python train.py --n_experts=16 --d_expert=96 --moe_layers=[0, 1, 2, 3, 4, 5, 6, 7, 8, 9] --normalize_top_k=true --routed_scale=1.41 --balance_bias=true --norm_eps=1e-06 --tie_embeddings=false --lr=0.00162 --beta1=0.9 --grad_clip=1.0 --train_tokens=227200000 --steps=3467
Below are experts of layer 7 (counted from 0) of a mixture-of-experts language model. Rows are named router (the router's row for the expert), up (a neuron's input weights, with its number) and show model dimensions 192-255. Each number is 128 + 32 x the weight over its row's rms, rounded and kept within 0 to 255. Numbers have three digits each.
After each expert's rows: "gets" lists some tokens that make up at least twice as much of what it gets as of all text. This comes from a sample of Wikipedia text that the model never trained on. Tokens count by the router's weight.

# expert 0
router:135129096079159124118133092152076178159087122110105155194194158128135101114124063123113078162171151136101143119111139080214173150132160124107145109112178171137080133127136133065127094150103092
up0:135145122131177137085198091135124123079117126154121162198106123073153082145159073106161147114137173158151121138158097136150106102103136115158150125133118074136089085114154112189101121113136149
up1:182143092106138071058115151086096106096084183169113189153146155123145124149194138127126131155114134185158138101161123084135127156160127249130113122142148098153140109113142124134124119144115135
up2:135113112116154152137121148153089175147048133148146161160113130103102088140098108090163093154124099103137113043079086147072093089132104108085091117126218139145140198097052137105111093150092129
up3:120073112101080075165138091180176135153127184117106140111136144129131062135088140137214146138104169149161121118137092106158114077114058094081134163122062133132131130143099152161134218136148094
up4:075119169090163082125140124122106111140127108126075167080108169119121162062143113161106162166137106140111121129053122127065090163120106151112122095146080198064103147122134138116114110107138073
up5:082166136112133145084149126187101132092073118136100137082153117112096158122141074147124114081112113154151109070103093104134171107127093180130146145096095154181123181119147138142119169128166082
gets: " and", " to", " for", " on", " at", " from"

# expert 13
router:129111114109117092095155132142105162130102172136119164164124136156094081112063083135128181141191103147142136155178170128092190107093090163100087149093129146115165117107133131130088153092166120
up0:160152094115154166101125165092154098114135120120109154118185153078139129065217097211144118092080122103178112119091074090171126186132108146088158126148138099123119159117158103131183128182149159
up1:147140136103194147184156149121045144084095132201095166145121137154077126115087138161184093129097144081139144119084175102145135168142105150141132163121115128100086124103129125099139101092126112
up2:162136107121117107124135130094084165153143135138048110165173149128082100098147135137046129148095127172145119105121178069127124196080042126098116157164093114135064161118155116084108154113093085
up3:118067144128171058144137085115147115105114156099137128114184132149090120122105155147173067165154136121103079098156095104155123126147023102111114203152087175118143168138103096146123122140154130
up4:216165168144130128133148128159059126081129129190099103168080121119101150148163096148118128160128164116172086075135093100142121119130132158131092110158091140098095081074124083160105101120137071
up5:200104173091103119111171122110127133119086107137106146191154153155120098124109119135127115135156137104120122109141143126158088138120073228130105163072167158140138087070215095167052148150207144
gets: " |", ":", "|", ";", "-", " –"

# expert 8
router:157110172104084072150195123150111138162063102158104179087146139098096100102132089148132131125163161171155146082143114072135189149095086138127087127111112127135106135072156083093133139125147102
up0:160137122079150141127099083135147134132136103127082196088111135194116161076137073097135070142171166125071123087205129084100113059141127192114149086162077092138134168138212091108107117101102080
up1:060095151053121148145133084131118152066125140107096118113143201113104144132123152130161145135089136152125118110151154112095097125138121142149107193142118128092092162135147142054092130172169125
up2:087163079107073193135164107195070169128120079128137089154155118171083145172128196155064177087110190156047132124114136146157135107143116120146153188117165148133076146120122133105116135129103112
up3:144124091120123100150126094162160098126154135145054120132124123130070138121102073164142124138137179148107124115141118080130066088160155106143117154119152146119108191090142059154106103143149096
up4:166134147140122046132136130076063132129123175163121155132144217137110161146141126138131131123097111137152142143117146149184167168130154138070161142170165167105102104140102120167065115128194135
up5:163126136096087173150168141095079111139109097184154171135113184122171137172132158152094122124135119104115123088152150151080139138139116194177133157171150107090164088085087152126134062101125169
gets: " a", " |\n", " was", " is", " by", " his"

# expert 11
router:126093081105102127130165155181108154136144104138123121196192137134152041187049095144155134111105190097112088104131124103119135146094109135134130115113157138116127120098121087149106112096155171
up0:141143138165155112157105134137141125122103129148154148149128151179138146069085149137144091172131124136182118154172133112173103171112125148162081068102148157130099130077207093138106176079138106
up1:073200035109105145173124095138127138082132110184080135083108079157096142161118125116191108158110127136135075089107187124163141115086114120154104119125165122142123143119235117117155106139145088
up2:147148141107115108091185100141130150107109153151092121164114118132041143149119145158079139141151159151122151061071125133129168098126096102147101153151114142101205130160073099130113148098121076
up3:157074120049104058121169165126119155124126176159161100132114070155136107140114088225131129109172094134135069134163172138109136130129152146147092087091121188140202143105120084147144030149149193
up4:080111104065099136155150100098094116102125078113094119111124122116154098106179165173146108123110111140105125084123092114153119133166094120110158130104160149132115123106122104102138062153169115
up5:083125167167106080074120141088144154075149180109117219127128158089119155118144088136112154109135089100084058107121110156148132112151064150126115161103131177164138206177187120131119098134102116
gets: ")", ".\n\n", "\"", "\n\n", "==", "==="

# expert 2
router:129131097107113115138160107058078192150107131161109122188144184140120065113123105092165216124128127084147095122179158074124144088112119144118085148092092116114176154094145152104088090084171114
up0:156149133164121148098146153182115142116118123136106130211115117153140107143151071133135137137132108125081067121172160090118141109146156133204094168141126148165152125118138122133115120128153105
up1:121127151140151161166082106098141154130099159164123114175125109171155108176122174108130143133190106182101089103164095139148095112077122166139087107081116128133119116131119148139099143105165128
up2:138087097165111094101124107134110126064132105164103125166196133167158151106089117152174123143116112158118143078122061106143174156133153131113103140185102108120069185201125104070078159075094106
up3:130067071114048150107137165129156116075113115118204130130133127125102026154110091123177096108143138127126061097130202158173109108135078164147122125140158128142122118114142056093138150092133113
up4:171147149111154139112165190114100149146091105163174093104104098094203126139088133137156066145072157123203067090149098120134086137147134165069146121108111093103091100115121126052082099178191135
up5:091121114089154166094088140165145120099138099126111082168114113160124124087095132140131137089197157136137095166147079166167064153102156170127137080137091095115131194093150135098113115187118150
gets: ",", " the", " The", "The", "),", "'s"

# expert 15
router:099101133071154160087144121087085196133076144139128139156132150155105085090129124144123128163172151214173109135133121113141147133137091159140115101062130161145120107145154116111127125110117074
up0:113095139110153152166140113115080101085122126114206120116130138157101149151122105097188211146114124124132168078092158122140150114163070187137095158147149096156093124135153084105115113082138085
up1:130136113142133160161132137140136088184087131140119184164134130139062118123134115106158086198122153097148140119100148147167043146109119172070121062097137124161141150096152137123155165143177143
up2:142115115122096132060156075108117159134142178124090168132037164105122145129108158120115139178139100137077179136078138107162073161108114129099137140139152168134083158104166152159100087204103062
up3:117177105143122116143111210155103197137116125161119107059113174127078104140141139092147095119118138130158151138173148110162141142131102145131158163040110136134102138140148120094065140143120131
up4:174176102179123143142098152080033126158130130212142185126132125160143164104104085155139118127136131112146146112083138108100129122134128152140106140144149156169087135100144114092112151094120111
up5:125099111135100153126151138110159138101164103151099179097116168150145150071125132139106121163136165099113104147126122095133104140123091123166067146092177116158088093161145134058099141149071189
gets: " |", "1", "2", "0", "3", "4"

# expert 9
router:171152048060097094110207094096140146134098150112111177174119159141143107112113102118095135174140129094155096093111173099186159121087126160089155099102141135150140128119130122120123119112138104
up0:115129189125123172125107157166148099148167147149108200119107100153082128142137080113106174094131144093066100190106172153132132142115097124139038133147070109181134135085213103177107117080132142
up1:158115121088078128110141071173095130118121093090124151142100125099118122105152118121116187123122110118159105070119098076165177121147129134127109123113120126137116167148085115143131122131108136
up2:085150143125160185092113139062127147128083170138091121106120194202093076116141121105144118125118092137083154067164080109146160105161126082116126159098160167131158109085139156142092160098189108
up3:168158068184127133098070153152128162180120146114093134186149133169159059140133144112134124072145109117112087174094178146142144141116093109125057153128132114120119184196097149190139136096150115
up4:192163124071176057096118083140097153152111128124091134125127144118103060166111151143117174089138107119171176135116150093136146184101168142105108118161040123196172158147125180070137132116099069
up5:145108112141134138138127147104045160146182117210161186183171198156131162118099145131155111112118180116163089144111127116172117116163121148156144170128102159134136106114119184166106113152172078
gets: "\n", "–", ")\n", " =\n\n", " it", "/"

# expert 12
router:178127062127133124177139097192141224151111183145072160152131109153137086154113103136138234197096182138164101068113146125129116145126100164122085157124143125141140137157141079135083114075118125
up0:155116131108151142078118122111152091145069145076036172116146160165117091085110078135196129091115152211138088109145099157144083111169043076130120102116176183111132148089170117080102132139143088
up1:127066187124158152186101094137100157097081116161143064105141131093156134111085091144135182124124149146099149096092152106162141162168134154158077113103138160142162091134122095085096116108147116
up2:149121094166135101171111140112052165142095165187136127181129090155105160129135108128050186147124126131206171106112166120119104181193125180083127127180139134100117103130195138096150101125102121
up3:155177128062179123092172100108082128123086138120086165149097112112124098145120113112074109147101108131143184153072170158180114116148164174102074171084175141117108144086116140154074166104144141
up4:091058089124080137148134132147152126194103122139172139086087108057091180099109148102124137161118215123127121130139183105105104105148080140142143121145113122121138047123185127162156200087131144
up5:089066096158125178122139131148174126122137109150127184134128171133108083078166137149081111186103150187110107092125067151117123141133101167153145106096120181080177115168126149067151119158094155
gets: " in", "-", " In", "|", "In", " s"

# expert 4
router:151151101114120108156160088137063200172116142171108137148163138135090095131132092222134122123139126180187106127131107125143132149187107162156129123098156142117148160101154086124090106097152122
up0:185153148132153070089126137139088142097104132157094131122111076119063142150148083144124152125146145185123126116129146103164099135121062143111058170115139118112135132183113168128102103103121155
up1:177132068093145139130148112123105099150057093193052147177112105107098135109145117130170162157146129140104104145182118093160147092149165149144142116097100128161115127149131109106135065122160114
up2:067128116104110127067148124085127159114112092143079146138132174092148135074150072114177134122109170096132080169187153173140098130133148204138122141007153153139118074135152123108152181107139097
up3:119205084097117077150172066112114111133094105113082191133169183122100132102141045096178138114176109133158113153135136109163104140143109155148165079108152144118123172200179096122119141158150124
up4:163117115146152112086156134121115084081155168162127138144133107091074153041154106156120099094192112168134114047174103142168194135139095168147067089126169168106154118140152175149112090162121146
up5:179116059106119082144094164122130135162146120137115140134160169116160104068149116139152105127088152107122103142142113139208136190091107163147148099130139081064106132127180129182081083116123113
gets: " of", "201", "200", "202", "199", "198"

# expert 5
router:126142119095097120118120108126133103155088146136113166147125120154061136103136136186152126162084127142098086118148172104148089119137138114114108145092132102131149160094096103083071135103145134
up0:130138074098124141103128137044131141191111125156112150122150156161149105142135116177175088139168095135118159079161141125141098140115071153118121144113139163150146156050114100045054130113127101
up1:114108099138126148124141059098128112171121105184083156128137104117086180137109188160180138167222148155200089133138133135168121124169121181100183152114114140089127136155094159138136066136140132
up2:134117139148126175173130106096138141123102078153170119150133072191096113144110135089141172134120121112081122157216147119153112160147074115148136187156105111135161133043120082122078116108149167
up3:145125153101112085186181142109105099084080141045134177132173138110105132123104157126110212114176122116157116099168091051106139197166157121119133077141081135179115124132151179055085105116136103
up4:204229113081129155168124111185141110136098083185116170147152116206105110119153050142106169163115187131119085136070187132172124128147127161108154127155156132161119138160133118132080095095145100
up5:118088127123089089142133150101169155154060162091146119113107122092120156138120122135121147105139153189145093129173130099146141108116137090184180116128108103166145131119154136150143168157113098
gets: ".", " St", " n", ").", "l", " g"

# expert 10
router:151105088104130133117181082116110139146081098123114155197121134103122043117090132091158142100143121144119130098068123077170158148095109132155197153114085109102161141163155117110068130177085107
up0:115124137141109174112174113092155171121148152105095211161116145122088111103126074116084116105184116144101130091104170122148134161121056128050106119119123221139114110154148135068221083111129137
up1:122132178146121106169068080122069140110041102124091129176172145119133102116178124215133107101200148123147121099142143115135103186102135149108132116128180214157131140158147142105111143063172086
up2:134120127078097101100123107132124154168189187158138123077155223111172157165094160133133129171115124154192135130142119125140140145119120118155116212106103210095112108099139128110094064127073146
up3:128143159106129074183175082136072161105116169128107076108190182101123083143109098163186115095169151123118153177152139096124130174141049103086146139116153163102134082081164122117134121115135108
up4:169171085132101116129133169139074122125164130095099160135181183118061098146166120130168104118122103103108109070119174128153082140137137110140103116081108144121077138084125121154169093034102136
up5:144140082121111172232121129142131140175068133131128159118137099099113106110136125112127118120167174122111072156133125109171151078174135129167131107111174142113154159168195180154119078124143098
gets: " ", " (", " \"", "0", " $", " −"

# expert 3
router:146116148122112084083159154115081141136120169136116154150191113112072081150124048189168124139138153221112094095152154148166059139107084135132127166091109183135182171072152107098092109100146126
up0:155169149130169111162153162149152088116142210148147120120160184130097128134120127175213142176187089144130088143173055163164106143141111139131146131134137140139161159155071086130127113089090192
up1:109158074134062139140131176123083117117187150102137174137147131104129130092158156088131117188140089126151094104149169101150082122081093122145121094095146136165166147123172095082097157094149164
up2:124131154143109081097084111097111121105071103138111159117146135092082119118115075129145116132202187147139173121108136110203154132114148179044152109131137165135105174104156101160071102149120159
up3:150143124126168040163199064151085141120077154205155121107123163123096166181095142146133106105128087109170150155147164085191161091172082112104122175130117176146158152143054095166098067092134136
up4:120111103166080069111186116132118133149134132133081101115134156096137063129103095144068111125139122178110079145110110144124137150136134166144089191049168218103189107089182148126132122164075161
up5:162143161111158113122124150113140098155097141118111162059200145111099087109140091133134101167146108127140144152137043120147092167149097151123088090134144125131111165110129059143083110146102122
gets: "\n", "3", "5", "9", "8", "4"

# expert 14
router:145192083127086128102141071090123180153092101123116149222168097138105096134108133161136129137144164160133055107139135094230115141106090161185144142072112118119133171130167129133128135101158119
up0:144151138164127117129123186116135141109104115134134221182125111154047149118125111167138088173080144094135069113173132092116143133098048117115163101055120107142138131100164103105139075098092181
up1:125210150061077130127098032142134144106106149122113131101127083129096150125060118172162055098160180125124136131168139105133103110130090137144123091124141105146112129111189054114134098146068119
up2:149069070124116105065175141139102174183073141132166112205118079028115092198143093150146152141086077108108123053132134074170199142107105103085103208128108145153179105148096085078127102136106124
up3:139137165174133140105124097142112097197125157132108081126102146159175128162152108096131174157102136143132175151181139122171093136129136141110133183091127148126062127158095064156102165061146114
up4:181144133090061101131132080091094159067165157174074118181114123107096136137100122129087152146129163149124106103108205185164106125125133107151141146165087096153115069097124146133098151143141103
up5:110080130133105131107149088123110131137081146101073091171114158168108110050153126107136170096105218152102090122086108123149105122103074135134138163135141104118102138154159156155129159102182120
gets: " of", " as", " with", " and", " that", "s"